config.yaml
d_model: 128
d_expert: 96
balance_loss: 0.00752
balance_bias: false
n_groups: 8
init_std_router: 0.0148
norm: "rmsnorm"
optimizer: "adamw"
beta2: 0.98
batch_tokens: [16384, 32768]
seq_len: 256
Below are experts of layer 8 (counted from 0) of a mixture-of-experts language model. Rows are named router (the router's row for the expert), up (a neuron's input weights, with its number) and show model dimensions 0-127. Each number is 500 + 40 x the weight over its row's rms, rounded and kept within 0 to 999. Numbers have three digits each.
Before each expert's rows: "gets" lists some tokens that make up at least twice as much of what it gets as of all text. This comes from a sample of Wikipedia text that the model never trained on. Tokens count by the router's weight.

# expert 0
gets: " |", "|", " m", "l", " t", "e"
router:510565453490541544515484460478480439531470538437479435468452533534488490509493523556473480464540574475506454440441537470564544428541534442448484514496497549535511440546467577467496527519479533460549503470501452502531551493471569517479505485445522532525383473476552542530491502556507481508506561541498464498452531521514559507586493509392577480516431517514459534475484494526460499569524
up16:483505468510544474454491446436457506509513471477496500466424509532495441484449475530532466557512549458489509456439496454584486452482538488522522494517494554447527491531509501489426497444451498583515475529604531466519543481526559560479521496431441487489431452530468520469508470547441573474492523598472461457426530494519418519499545519468473558511545457497450550478476517444459566523555
up17:503550542492487496507539549489481455517478544503444492465531525527491522423416513453523461595484496558527476517482514434560518436550469420467418428494530543473513451486529411495539546469398497484515510459507443481485582525494532578514528481522481518494496474467462493514502515482550453505487460521544552521564527529535493524500501538477525444454398436541485519415534488534461553522483
up18:502456536478534521488435488462602445469560484521480547494472475525502501521384458442442481470561509506441471503510496499478520446374477488495491568481509517504509477493519493458472550514518551544523466495564478532449478573525489534566462505466496488543469504459492469490460644556508414512510486466505525467485500544520460496568451518497522561506453524533575490455548472492501497564506
up19:513515426492472522484513557423483486447461525513489506470554503496455550429429504573465464523484488493433547460492479472432521519466578500538445534516564532478496489553457577497438427511448506492490504567565581491467583534539449492413455446478553477548480477553505521494494491510488498437548465475475460573377491519481499520559515452454514505514479469502534478492473508499500478508541
up20:477512499559502553405526499472535514460445491468516497505434554523524509426526487470485484511479552481536515442594571553469543514475529472494542550488484600467504499530558448519442476510504501500529467461542455491551566470465438544506457499478483510429427484510498494562521555506491504532420499544464616512477516527517503542475435553479422475414457485484511490442476534468487473543539
up21:525460384573582465483502526479456496528519539483493477479486452492513538478547512562481463517475498452467519513462453486440499469535496405486500484485489533506455534507478495485458500569475512486514502398499469537439519401495529525550495459474541498435441499511518467508499437514484516398479463500540537472455439448562511493547436503455457420491460484500516473398560583490479496506525
up22:496486428436478495513532529449510466512445490502478452471475527446521556473484512481539483545457644459497481411547515461549493526513483510511384531564488487527522491529549485516509536433501479467532508524461508536507566548493400426511529506494477532459446574479483527465457486498435446521516465536519477496461551475493492577454518565493564566523486511469510419516487526467518454536534
up23:488482504517478523523564504545440538519469541577509606455492558546505510555442514494457509451497523479572450503543537542469458432523599470489581489469470534509467486496550501542524429482483469479489436568579459515426480474505487470496526452484494577529449527521496511499493549513549468498509544549424463558424542501445521445551466535491517569560513516484504483498522465534480492452559
up24:523565492592514478456451517494453463505450488444512462482426459534525402485505464504436535481502539471474527551427532468475537469504533436499402458552550581467460535555507531502414462414487526528523478444412484529493552536503485546494447495440472519398460485537481547517399450521499500472494521509483519507527516479512509523508503452489450447481474529525534452476516503457485497503526
up25:545520549535547438549511460546495477530479524541506478504491578447534534580566529557399525549526440498488470527523542447571523493574466467487485601484435576539519508499466482480500497551476530469589526501482453509514544504547512504478524468486531429550418556458513526490532541514501497476537555516457505459498523573489470473509548475437423561545463513479458501570509495496484522462487
up26:509473499475626523517506480456525496478477507517534434513486542555483459554499519567521468493513544475536467531576453556532524531557461516522570562470506525586488520470543487503476519466604493542582546577513450526446536545538519517483491496509449468497438511484472502516421479486508535534459482566506502510481525480459552543526432440456480491571508534483400502525483468531440546440508
up27:498522444516439519469558516496551556526515514525430477456495522478493482521488527556523532520510415469506469532428557490551554446535559495495505486522543509474520501534580477618494505509423444492581456548461483561477575457481560535488474531487476559525574427527518491500464501526542499492500538503545469496487522596447524519512498565448524456474482532502514579557537539530573515533476
up28:460459513447515433456473508542546465553539498485519507432536478495456513534490531555433428475477462501436494496413510517566502557530540453487543473595473479544508555469560473517532565523457453425581443503441535537496514499412538558525477479491507566526503535477467464464515545511465493516514510485473479497467444457488492509446523454497559606520492559529470491515459560520445527529456
up29:497545529546498453554468421476507470409460542476446431457526548550410470437461505573459509485490519514536532527433494462495544524490463414517463464470483464504483450547529508494491491536515547511540492477471528469555467531549541494471461515479487499456457507540407490584484513422544589440530531521526503493494488422436496494502525463531429418463490506524414510506503480508554492512484
up30:485499476484537504519494473437517470508484536539459486482409465526446540534499508539430438505491489425502512457443562521469527447445502524466587462511471463514464469535516472430543533467467559478489513537471416443544482521413507448542504522444494524495509533481487549546459596531515549477378483513448528540562518485536513492516520558506586563504494445494524493461487547457571501521510
up31:536555507529472513537504514445475515536468539482583459500407458529432429412473544560474463487433534465472565527486523485501465443470475420491526463504546537571472525521488515496413549441529476548524496493514508512499560447515421559485454530432511499502480453459564491515513513572470513486513486508535468508460536482516571506578481472459588530528408553493544504496520525499499465488472
up32:556548472565538510561440538473522532559535528499549508530443527481429504551533459529490464455449522498482565459502458477539492507551543467490432460572504580531508494552538445548507556562502472427501518525432533466471433547452526519493408505448459507486519506504532526520509509560555541509515442552406473440503513449497424461527529471440486437478449541542507498491544473496484483516526
up33:468506438495481472561453478474501507562413412530484488454516512559552457534489514531437493519502480520453484439521483486476486510509510529456495496505512550486499480478463478534421494481505499539570465538461523488513502447558494513509521515484468480503475501496421508534477487504538531455405532572531613515522530606440551527548493575517508404485457556528521561525425547468502548535576
up34:483460493486461536474380491556503478495463571459494545449436483475541562525419474459478538532486578487570574521466563522478521456484510492523514528489444508522517402491459461517512500520493543568578557489502449495491529531511509459564499507440588543520407514530483453514520476470526559522521496549503516589489530502533489499505524525508580439510470464566525529527532458531494521445513
up35:493529497493449580503502508604511447543528549535502459499459451546517522534480508482451531605446506571501516456518484479491483535553487452496453529480531487538505478478453518465575493476503548513561501481474457485463438586428480439482577500461504555503516526496433523507434461480518478515473519489475453476532523514483457512405445508440545510581433490485534517558457531450429531563464
up36:474501479590462533574551448450517445562492522484510486492487534498551424550520540493451437480492575484501434506434570523517523421534499439513502491521542468587504521536498544518511532554554460493473504496578567489486491467477440541535499502507638527443512532515508522501553509503514418559479569554480557480455490480487572492511474492442538530507500470516568480532537507500473478508490
up37:539485501506489521460499538452506505485423530583600505474482422573529513470471573548518516523506536497493468486483467498504537517562496458470511580576516475488479495558501574490603461522543555528472524487513527514508526436494487502407558474545439550477519497518503494502444585530547425452532502499554488520509540536507500505463481576453478419516474521484512511532443419538499478427491
up38:493458487517469458489586543557497514566465460453564563518522457516545364551546500530469462577469553484526506499425530450544548502508544437473502521450615549517492491496462542506505548477460486536530488513523466497472517551442542522497507490453546474489481499499588448564501538453534559494549519517478460506498479464542480514437543476467458502493472516522461540447498484530556479506589
up39:526586508550467496476481517542499453436544489459495514459473484512495517562500528603566528461457493446476483507491440430490393447522571485520489490483545569500562577526433513404523502500495546487563484462558534451511467558454489470447475551477480510540437538480529496515462468451450507437580452468500485527508510508475511464517537518487478510546541460488469504527434498541496574563506
up40:498542449467451564555544458480560462491483453511502454452431477449508527416455476500477575516543538497480494528508531432497523541468485501492501561474425559532517481523436562499522528482465496484498459515526439517533477486523543502519460536491442507483472464493471502538466601544542541420499481500453525443538527441526534599473506550507564509464448489481509524469448551427483603492562
up41:534498561548440512570469516453522512492568550496444527477480523536555551554501527523517464426512610529496452443461514507430504465471474537469540485485535472477459470506449512478474484487528502538537534525493465478498494462460579501490507484547442489518548489492582407497557560540507467424463519563517438552472529550534501522509489534401514427489492486538525554448526482536481597526479
up42:514474539490484547451460405524532536446456492492475551460453428513450512573395472566531524452532542412433498420567474516488419509489457468501474486523510524482480482496478522506518507521532474477457590544532479465526427417544530501486463472522602503534528562515469500459480497527528525484531506504525570461516497476528520594486504437502486456486549495473460501473497485561515492475437
up43:500539536476435391530460512500497514488500525426502484477555541550561472497528535512487494443456540481469398517513434533577444503520569479459474530522457559510525527478469511520485456467502449471538501449511433498499467558474539543497530529519532516567531530471497488486464536415623499477503488499478495531530524507459420455469431500396506480481472485546460501449476471537418475490537
up44:473489498466535571462505551509506503496574501462481535456554530421559465476508531479557566558408582510539484494519476417492487541502551481463499486526561539547500451514517489539461483565443515470522482464518452446492536511521540471497545529509508571482508563478488503465466532514530500479550456437452506494538523502559456525569486538492509577555478562470381530481418575529524484502471
up45:508482495483504509482568495527477456536468524442554517499514481493544495485420522451571458499487469479516566500426574528479520495505557430503522527583467449557522456501455550541529491519497471436462456409523503442482545416509453459497502436530457538478511477524560497542486473485588490467472557453504485556549426579445513558478449472442512466464506516525556427533541536495472480528522
up46:478524455403518504489479425455510447501554531510539483464578476508497453475425538518485437532459561506462469533435568446428549509490480471472505482503515529579534545491532555499480538496490475423528486441503497489569556538477506444533515593501467476489514488547545482535515432525472424506510585480538479514454424575551560509514487487477555529538472434461504481479522535517478439499478
up47:489480456458465505418574511469551446450523481553490476474417524564503485506494482546503507558538466550502464492469469522509428550479499527575510488453513550639502451535467490476442522547488513469500552489528528537488531416416532490505526530532538486574509507529506523620550495595534511524489515499510494428488468491453563498514420524484522441500541498484494534461495472504485533552505
up48:503548499482538551510446410496504496522514452483477534493500508471510443479494528521455523495526444502504530497504466495499522430523448451550438551511612494533501528520498560496549500558504500501484500579420494545491529497422549479567539466532558511515502390489540548535471452566415482498421499540521482517555471453451467553477524483428536560547513551535463441547520544502517487476566
up49:499542514561519550427452519473523505533551465520530508516489558467490501521491458551531536514497487547522508521484504451461512544503534534479493519534506476530523386540516510483502489484466513540455481521525528505590535392543462557446486436400454520466418471531498474539447496477468579497511545472566458541473485527448478531433549472429506430546560492512511513429578444535446508470489
up50:519520474488416522509542415468498483514438463533510465514491541446535457489453497561501492432494555538425494491383500491448490472488460436453524560565559500482456433526483530523469489511489451487466469516483488515471535500475502533504555573452507494497548444522513451472608606456471502502490547519506422446442517481519527528433531523497530499536458414549499515463530507502479517569523

# expert 8
gets: ".", "s.", " and", "es.", ").", "a."
router:526500492532532436498532482488552436508498490486515488473515452613464413505456587577485554536443584492455483509467538443569508462488471499520558519519540482491479388553498491531445490426526574504576493507530421487522561506527496516525520477486516560543489495623496505507494489545522465499451461474482522530466487541451528581520526539422477499507492485524497508504524472520539527487542
up0:483548571472516480588537492484511452474499525474465520491556517465426500505555560545478459512467484452468469513538582501552543517530542534449511558470468478513513486574576515551408461501569482517587501446511486450454540456469584532469462475498578522438459550515461466572565553552506466508554507510468521535512492525474506534577491518502474434527511489532519492492479517575443506466491
up1:584502531539530512563528487531539493543497522531537524490456449469483490538499562538469478521420598506525541495524560475522472431445467525522575493518465486572449451509519499505477541488471483501600478479535479532446523500518472519455564448512505537438550558449448522496545436535498519502551522412433587500541437533578519612530531489473513529503479471511525514480509499534515516514547
up2:489515510534494437501490492512487567472437524571574601498514546480532513522548566472516460488503588473517552488549504505527539493402495483438465482469363517480452463498545528492486505474502487485489467443449476440506510486514607482497571472455545559521478462537489517484513460484517438515455471503512536522493507579571517528543468514475500425516491492509550519542526544404508476487556
up3:480506476532530386522497512511472488482479543498530478450541492546442444448481498490400511458472496462544494528494541549532547441544556514570494499561574499546555446481536483583555492479473505563460501531484605558489510560506511485488562513459573489468487482516590563461437554483501523519560536495503476511460501555466497522541444513468518508551487519508516538456487411510443524503540
up4:557540543506499569489539513466488469507560484465509545529449569546544489559453497516451499505538513516482443552401587516484479551515489514410515475571576542524427401595573483487483569497431495550530498522554496475467497503500511541557528539464418553502483502510495481568485505433476447480530542533474526471521526473520544496528492534460467514536514467522469505554548538554480512511504
up5:555477515531539440510504484430496458539443612550455516502470488535386515517515469546427421548490561485509490549454484478491545457555553516505511534463520484464519451552479512473507477529475591424506491420476556476554486486455450456521453546506476531503476507522463478454489537545502495493484539509474431494493555525496581524563574499499461474583471531509457565468487466460505530521515
up6:558475486558521458536469524464541430517506448523489465461510485531410566494487472492473518483489432475486459459525589480451511406469574499548499580602543519529515482446461531571501553456560512539501510466615526448478461484452516459503480471470569447494486547567526468455512527452513479472463538433520516513444478545507485505495519476512479472488453507491506496495515438449486557483564
up7:508495499537516522565502477497480471445557548468499510507511563586435491478350536509578520430529555489482475480495524436533493535446529478540469618503467502488467481608460485527481426557495541507506529514512490544521503479517573565539482515528439479488478487516525426470477501554511498467534495522500558510463520488514549513470452485466533470493498407550498472469552569542476494495540
up8:571532560433495468471473485475571461508470527502543507475503526530519498569500528442553546450434526430516576505499510454541474537538469499434555496492528528471487385476488470581463577491474520484527477529568460560454489470440505422468529566498487481457441542449539600563496493483489550476428469482523478520476505542495539471519428470499474481501531514521530518486522518571511439501475
up9:537513506504561500491494486584564408518569531499547438477493497516467486521518534548484484475408540516461543471555526418467476531524512487515453531562501492549481495461550480479474564508529483494454502464477472564595457462515480537509540461543497435497539466505507486559472513489489455485396470477496541455479471550436570486488455600505515510541490522499486498389559433484466510527542
up10:473525436565430487510496518484540431554344478491520504483524538563471497480487508571521516400524527479484480562490491509479545495472608496460501525488452545557490433520477579539485488496545485503500532449451498537543500491554538489481482490536533454542511452544456506484452476543535561509509545609452457519560450489533537554464515464440476488472499487502473464548507531491514547513480
up11:479481427491476474498514473564451452482537514513513506504452500554508502499496518485507549456433443507499511495498486529562455473519469518498487429507485503492473504567509444438532522458486480500505506487619409437522567435488537476461523490444526518455520592551518451533481440566483409422491492499513490504481511571569516572499438539453624494464531571517490504468465475516538505522516
up12:518499489532452526527515494439502499555438514522481474469442498511477477478433469455513494543408606522509485454554515516449434436565542468538443572460525478524513510472476566538472470446473423473518568532484513479532522531554468547486507463469546546473416522458441558496532533496537510477476500506452510440491537492486565504509439501453468486566481458490535463534517469472480414451596
up13:554445514490427521444525510525460502520520434524513509524545470533537553492413518510516557513472548540489533541525505503561519602527496485537495561591528512497498492558491523468516508434495500510503478486550475490529534437456536470511459596464493488502459545457593447525508555512539525476514564510518494536448525450464529491539467536495613465565456481553401482480533575512549497466511
up14:483478519593505488561399476494490479495489507457476513492480449507491496545437474432457472550539513521500484471409483434485509531516545510504516503434516524600541403509479425492480526564496583492514454499532495560533532475473506462532521515470575538523495477537548512515459465504466477547497455518498500512409519492456556468437482544473605512558505467528546491475444445435496458486555
up15:551513508526503488429499532505550492483457500480482507504487513483514476497487468503539567413409516523510510464464570477574450560450507517388536504516495539473490450455566533553493480461463554512548504475449519433519553564488519501517534463519541539524455546512539474474590484453505452429531469512527455583420557520504482454507489516402518446517443524586501506536521453491478477532471
up16:537551538527490541476477499528475420499508449511537487506513578466542452533383534505543479517418522515499541513542462514540463498528476480523505483508528530560486435592506505544494477426500484475556594526516536556530476519516440578477502530523517560482460575494449446488486510481439539521543512544372537494527487534525482519504518491449416474543505506506500564537535553523480566531512
up17:484548452498575561517474490470494460458538569494500457503431494541520524471452552513520546519493491439449454563450497416456547491521518508342505482532448512560487478551572488479497538499555567543582476480483476447527552498463525495526540494521486563530506458521554464486470546505575509494470576512592478499588525516479468484487514543476503543484480502500473475486487501546529512483568
up18:552524487502494465428474451489585497485509477484527522494545513436546459422469526547420508544550625492543477481497545491509526494522446446557538523512514471494517468543483442449530505544504545407506488530461512479525478531386425500466443523522463512485534498515597519519519445522520505537549541489501411516481485493590486485460525505447535493546494520513510445489457447530434546508497
up19:517532486494470511586500477443477518461543566451595551444537600542559480507523510506471428530514487373528454493523495554526505444475491485471533526476552561523535508540502588555525543470511576487478493581511457453502502491523466467512559475538566530541526427478499522524474469514487492472503469525493529454488420400523481529498550485502493524457527511543491533526461571455467496507514
up20:470545517562497510519496459481499511502424493493529458491519518564521500552430514507583427494531528589502540498499425515545530502473553439435505547476577563557512508522497548474536493516544512525551497461435551517540515513573507524472514555462453571584512508531513513535452492472481546506471503661533477530462484524549557507510492478474500453499473526506436449539525552491463541538512
up21:585509525524593473527465472523475560492496490530502552503499457489492553517545517527512475484503507554524469526487474521549468484482533477544543489566589535560478560492571582554493544448514500497453529433527465428484507516535437560468531474499478498519456539471569481526466561508476524486417471573557538538464534493432572486561577518463516537519512443533493456490566478564449504456486
up22:539489491455587492466461536427523480542464423454502496484475490538518554542496572472595497439513540446499437456556441457551559540466480544475532526477529480493504484570520534498472503486511538532487464501581506525571523425460463439529567563482574511506495494525471565503436560489592473436449495515520558509488553532445459495517526542477485535550501449513495540507517470506514520545464
up23:532506488536467428492519523418526540446505486478507525500553542535486478503469553491532518580441498531515515481531476461542457552613582452549495489503488467529515465514450443474521522513492501440555526483471405549587549501491421476476479489467500556490486465476445428537541513414527434466477517525529451526471558546553489503491483552456488441502514529501465468426464511504509445587508
up24:546420508497447494446486520534554453470562496458488469471515460601451481560480613450496490520477540532460557503492474490424470529479514528506548463448508527553478512522503508514502491474507481516554535516538478582492447463526526543506499438480577459514490465475635552578521486477525541517482420474531480522547453491439460496450482520464513451480566482514518483415474515525489501512558
up25:528476503532493527497460549465462519478474472479536512477517528567426483523451541519462482451501552474579516428525525520552503457480524529514507543493425521462503427531519439522465509503634516414577485495471481560452465550490495479527519458531554538533509466491531475482498548512461495494522507565444468401566485414482523532475596559518444444486520429497532448522500476515476523485474
up26:499560400562512499496510468501451464481562458527500485507462513569505464443527493556534573561536504496575555497439624480557465504550523451495497535519516490451471485519446517523513546442489493485539497545501443508536533550497454467518398546469546513458536452499553469524481556532505500492544537507513564425452564464439444510513535449438459484497463485518434501483512518516540518554480
up27:524600470511535476418537471577512477605531445547513530489550487496547446500507530486501478529455543560487471516513462470462459512531513496546466469521445500518417519526464530483453462408400460469469570472572497455507534543491526509511426496525522535483437492582560527530536495479486461553518546517514491522496487499511468563540475450447506485484443469498448490425536465549503454447485
up28:524525507549516507479554451534476425474446476478503484499463544575512477526435488539460489520536485519519415494493492462521518538551545513460493421528581557635508436488510526520510455477478524544605545521504525493523491445419464573481523504453551489542490518545466489522455532485477505513514476473462449472506493441459537477466509529472468434553510454544470523542514555559501422456429
up29:491474503567503503492458503474503491436542504461565472479500499528441420499510503494543510449527460530461533483441479580427493519431593523545501530476502487528456418531538480541440450516515548519525482538559584476589534475567461575497534502464513562494424541534537467532430473451520506471440422449525532524458499564477478548510443560472523501486456480542501463493507478454484471541494
up30:473578462534499498422471494500528430492495506495466456500502531525483419596503532513562479480461458483492471493460483535564543468453530548508516567548445508426524428522533531481491513483531550453582498469537411484487603479512516545480477493511546550436437503556464494525539490530482460559502469525463468498557467419511555573484487542475492487478554444500449452501514516560468515451452
up31:528535480453443526547497514416540413468515501533460511483447477516407484530494470541473570483500577540501421535524607455520483507533479539500515460583533485489494553572500551456480492543452518534580528419527491519463466488504484550540510470472554462457498461575488471549481512558485535506493481513470487546438473510428566538446536494492451457505547489507500441524552500459495469544544
up32:559499474455493459477514467477557454518493519511513554481469468524530444491467528510449536531408470564497493473494543463585413552454469452398542503479409522481456461521568500438469467477505528528483552473573490477493568415542544482478513589475482481505500447500472512543564498574532491469494454518512510529494508548523388471469479473476534445514486485458551559496541549483519501510502
up33:529497490484418481570507468571586483562507523458537480486488459508524516442512474504424572526462486490490508552489540477553478522505498512504481506480497480494430501500524489431421467473515487529484440538406465435538534511527506516481534526480460493468438486490523437651530486525538494403415551494516563558519492466453544536517517516465510444523521532543412480451501493532507471528499
up34:505508461555494578454526473526510457525450530498512564470467517458474486566536499514460476534454459445475494487455609501506519565450455553450525520478489548508506442509417525531417501528575618450588487533474535539487540496442522531478508560461497445456464499533490584480505570480566411483544473472487480482460483492495537494511556452461462498507533490479519546467538542513489466512495

# expert 3
gets: " the", " and", "ing", " first", "al", "ial"
router:560543494426529535533516455494544527500420524605547521427441448503469522437446585494520511456482489472509525422507542502454476520494539477477500542602490543522510542559500537502468553450520514478510471526530507553534547434530476474508512571483537552461477550512462529518498519512526427492444541532498478412511532572497514559519474495461474475557419517530453442531496507425472490503488
up0:507424512599545448512496447487471498422481507545484509450441483510477459499448510596490539451503478475493537489508465476526539504470596521499536464514596469547545489508515492398449535464505576479512530442493478495458499515504492491476486528514561497515541509497467458522483447496430477514442485556459507511547418535511477521549469427489459561495479461580539483429486517514461533573572
up1:515570498517447527522494519476564445512478459566463515516434536518475491534520564488516551528509490437448486438534506543466490541461500516458517527461469532518496486509496507514556531554553489448535426389550485559494469549498472515548466520517528549452513531507521537464487476472513481455418509412469495476546539594472543568579535508490451493434505513481443539497432566554434532513440
up2:482466494482605489429568452486533432480431550506481523481515469542482519547444492462533496490429506436522489508471513560522549466428508521525509503497442544491473469602511433475492513514570478451426507479469547595499461466457491477550459443418497513512444492528467466491536552474556484484506461523367465536528542490533513503506528448505459498548484451430506525517490466484503486485532
up3:512483490538478497519444540512438502523481529525487484454508473474415421444435534534370509449517485424529464488522532567478397461525490484456595535529516573550497499512505568568436536522528458495481453560511499479469568495526528470492434486517486480507421542536481480439525604453487549448556485501489492481539496517508460538528495505484506478485464508500518472497538584515476496535507
up4:544443499505535491486497478441514534479464499597523512455499523514455495435447473533430552400451472499467460524520494465484433485573563520478542575573406526475532512487507518501446452470476496483547597445522554563529522545467542461521462464446498497477454474557495494579504536553540498451535474558518473494502544533526533512499524498486499496457533527541460432422509466423538505503492
up5:621483484454506510465428498505524511528501475496524567506545421509504477511497516511463513548434547521566579521478473545535535581532499458462418547563442531537446500490462503579426514508506522512520513525525453454480595536569484527542483419459450503477451497473598486511471419532542461468514513475532546484548504518509507490438446552472507488478504514466496480505525459458518483502557
up6:504548541550581552438469539517546494508513509505491494486509464493502555509539570518562505483450546464513528565461533505584485617544465484559501521497466523493486514549491504480489543494477496498504443513551505463556469509583489479553515513515521459536495549490520511472502470530493446567585537480417563435571445507520461458481443541436533452532496464500522419492520461482409572464512
up7:458479469521485417593489488481483473472494595522508578475489516496541490488449568533534551453492487455519496482547515438501563503473441450419484548513497516552485535558489448482474541428528484487525472524531440540467565518473477489519494539494512452528496572547436422638491438512495511516491540507484454453499574506488452495478483492496547531493474451539472495515489583517430507549472
up8:484510520537463600548505428447565459470546469496509523500515491448526368533470540486543462476456540511537524483440508491473515446454514413545533468564518500584509570468583547468461458399452536534491489522486494452543588485526497493515578408431474500528492476536515521539517492497519490505466494544555450426487494531479515547495531474493492472461473491478505504535517516508495489554478
up9:551513530446485516496430540529514440469469560512505418477472488560428432577528548551518496550484508517533462444524464568573550486465457446549465511532527469510506492543463532565493512496505536503550547546517463514472514517493489510456450499495481514428512489458566468506524477430486477457523526544495567402555459490447499466526419506487465541563452544529540449482505480473424528447432
up10:539497470482487518521469472480528509461497494563429438541539488478474456429437512474464502512492501496413536497521444491487495533433493467418438434538488483586549566564525509567443477544454492557529518518546488454503530475414489528520476485490601558463522526510482470535510457477516468582479525547446504495494537523449527592576570518486509512478469539526499434423494528471504543509519
up11:520488493457529401453525478536488465413489517495433547426461446520515471415502514517471475477488490419448483450561495444500499505567516516502535539496545502509518472505529501565504553459524501480571523545553486511550554471513525528476467464451522446486490475497469455553559414523550576540515463452474496468469468542477495479441455527502562559482500490508572498460469530554465389443527
up12:511530473474483568511504576568508496557530476485489500491512413536544493512501522528409487474423452480510485478540494465536449533514491466508503503567621500551497432477556513492533593482499569507536470483502475479564472482472520499554564517514550546504425441504483427551398527496522479507528498483497503432591551489475487512572503539465503539489534528467454479510520516539433469543455
up13:546485494506502512467516516558425521598532476554530493433442518582519556478532562526490482431460448528527475540478506505498514534407502503432519569469459502545544564487456525443463494505446465536522438488582499479548575514492476518494529524533513525495541529513499523536493489408469576416487531446522488487485501529493477537422558515478484417580453516519509522517506503494472512583498
up14:457498450514503538590478472494558520556514490548459534435544537487528525464530591475452466491469491497529480445460481544509391610518491545503507471555493495474473534547463493536456454521460490446549481473510515504578575514593513524567507534510543442430484580587482476502506448522543459508504505442475530524467473527515541496469527526502562448482524525485509440515487478425445495506489
up15:481489499573512443538368494452534556495487472523610487466507577484490489504505518529509486529509468465567520404515499490500529487457500454468535516578535467543480527541536459505530502521547497525596485475474547404495492488470423489556521506443550529520471544484513556495546483526570472477424497489475496525445486496521499512523594457502461523493460490532499479504481467457467591480424
up16:498523473465535482466463531529503528429412464563468523488481467484491443516430497467497550504430487493479495512442543479540452484523482469470479401525441505459481548530486569510448519492488542461471508562444490450533593459423452570530491481497502470514452450522504524476498521536413526533535482566556472455495534514534549539447542486483552537561501494482507421524470594520488565518564
up17:556515507552469471553500531535594513467518450540482461496443522529490444513493487502444484452526457487413536519525555459461554496485475448497402494557559494524562478467489529496517533464516495467498512538505486553629496475499539538416433523476590511489441449553432525566535493514496474526512528494454535465526478451517549550547496495500452480502411534546459495503514480523562476551461
up18:523487546530517515550495451520538493492487525497546535482431486514546471515527514473508472443532501486506496497514489476500457441465523569560499558437575468501514505596499519556525532466439500504451499543421531489539559447533477531505520483424503556543577444466458432478521551443502515426485506514508516536518422567536628531439420491474539509470517455477505503494530540548556547475551
up19:533450560513506525519434505492549465527525531532499518473522556469460389440520481465472608542491534455547412528533444467419488507454542467457501560515473561473539530503501466505480471546467515477493579540509520564471485566531553530474473410473536510461506545499489516491487571544587474507449512459519468540503514454478403566481491494477523576509451478503469503505494527471483559503475
up20:518524484487458418531504446459549470521489605552556471522482501557442491482467497480475517503495481500554513430491547525511446524428486510451418535495540515473520514543488538543537489407509467494513470503446566574512470432510476491522559547436511470494426474436436541508433565491472479466488506538545536573470509513556541490523478560477427560510472538506462492488470555435558532500536
up21:539536540418541476481519466471510498459500545468461493440473524488447524467443494547528502517554487504475516486530513442531463408486548529548479402497454529490453510491519466528500467523511423559492575525552523566479544433504495504435466480482498477497510450541550495477543426540635521479479498503480443483512466494552483510514454476488584418528509502477451376511508509448469504480509
up22:536458583431517515513432459482563496489499551572523516441501502527352542533476505520543547445504456399447478539494515428443513467441483519476560545567453491476478516499539488535465525463508485519502464536490442480496472518498459539434565437492516528491470495502481558456500556476496497444472497514482440537463419502472526479512415488483492480512459440487514500522524466476483462472584
up23:508534518459610533536455520500557495521472499501540505468452497604514437547510482507517553481536599451574500471480524524530531507548547549499526558489493527510511457507537479507546507528520549535480443508484473458495577444497504423506462444532576543479500431469455527490478459489461433455441552515430561471456528486453460502557409456479488464552488525562480553540491463517513481514538
up24:506519516449445514527504501462535533547499455515445559498509468540493574520401534463433470550492535436559494562516449507514505541546520494516476547568555470513550576529528510529516506533544539517480456507475510469458509533448542517497508485478582392489454501479416472517525481493474539509467520581537580444508497569488521495603505525480422509485497497558547449549512512508520459498574
up25:521538448506461540569445533516510474534579502504492488497447540535535513529461523543477554477454441571522532477547456465499509569561508464508540463604441523484492542523535450448543515473503545517506495528498478465513470449514503516495537463516519547410476522498485552450408457453481462514486504550510444531523517525378439484437522510447510455544522518483469520470514455618471548535493
up26:522549428452447465476435411473582493553515476548509479490474465469491544500398448456449475421463515526546525536550497488477513515510456434468457499556538484558522557543443464515524470472458509528484483489531446449539495476438508487448506482503495480469414599476577513570517493492464425437505478561546493531509518586482478516476505464468484521525514487528552498505533463454552471531481
up27:511520484536539605469416477482579472481490499538464494480423508462461497528513475481508524470466508516520457459435439538506458558501501490392534512484469453479520516552533499452482476451463493407480608425525547532464487454466515580528519447457598594480505482502464533484503512508494468463499464511463488495464544487457475539492594536472501503425500535513518494463526468503485558452525
up28:558492454477444530471504444491539500516503537571554577477492598490487486479487509458558487519429519519448470528465641459499537528586530544510544492558493522514524464529484539505490475495504473462529445545453441529559461515474494528438469543449487477546506448524501551545473531498536512478509497517522506493426494531430553515473512481487496482558456443516511466444545535488528439588594
up29:533551512467487484429503413453513467466558464503496562503508485465506483471513555507558560485463512571509522530480496568488493523474512537527495568483520544467451536529501540577426562450460504572491496441513471466497509463489505565413375497481496538533503528456500526542446466440528523475483592525562551450440532562476537505549443515481488495514514497516544456441527486488495448485430
up30:518523486506488390523449492508474534481488545518450485442465514457434454503551487521479443487524537450553534469495470490493539555500547448463446493493484521502508493487549526450454524443565496520507509520482529535544563491475479478421470432572527529503496446501486528482562494490543527492394461552545456483485461594493438511508410504490452491589484454537500529517448524449485446611501
up31:546497581494537536502519540484482493577475462542568536454441496538482508570524539525437518440481441500510459542482575510496547443474482497476546473598451545547498548503545547544510478493509530491506457502489476545539519496423475546533461423465569504418516569475482401505526536494520493533436535546524468494491547515532525526515520504504515499509455519529461372519538566495441534480496
up32:474459516477438462472497439496485479540549469514504495471459452454453459520419510486464520505438541500552539517403468448465427480566465414511560459588467522595507486470538463581477545540527496472544494515507456495459478540440494484450485516478473470493509547611493585452572542528425418449496473516483488503536495522504512559478528487495508511496462517504520555486559533499492474478513
up33:495498518543526470573519530500561507465391513502488463452496562472391534518525491484529447481515511466503408472499507522483449482518524503514391540535470529469568451525524527529466489607527527467488506546563485477476501501482522453493536489476612524416465572496497492496490499501466477521515514481512538429452478531494508465492559517491497425634516489488503545529481469515492568470476
up34:460455500507489529438486459464566493483490541494537443461488475489410518522499533530527486375477508513534546517557506546491471562500481534464438497472502494458521506523533528489577494531473497520458445536587474478533455454523501558477552419548538471411525503551563529510588526540512563497486524451537524452518467511450458497448542469478524503537470500572465393548500531500446485492548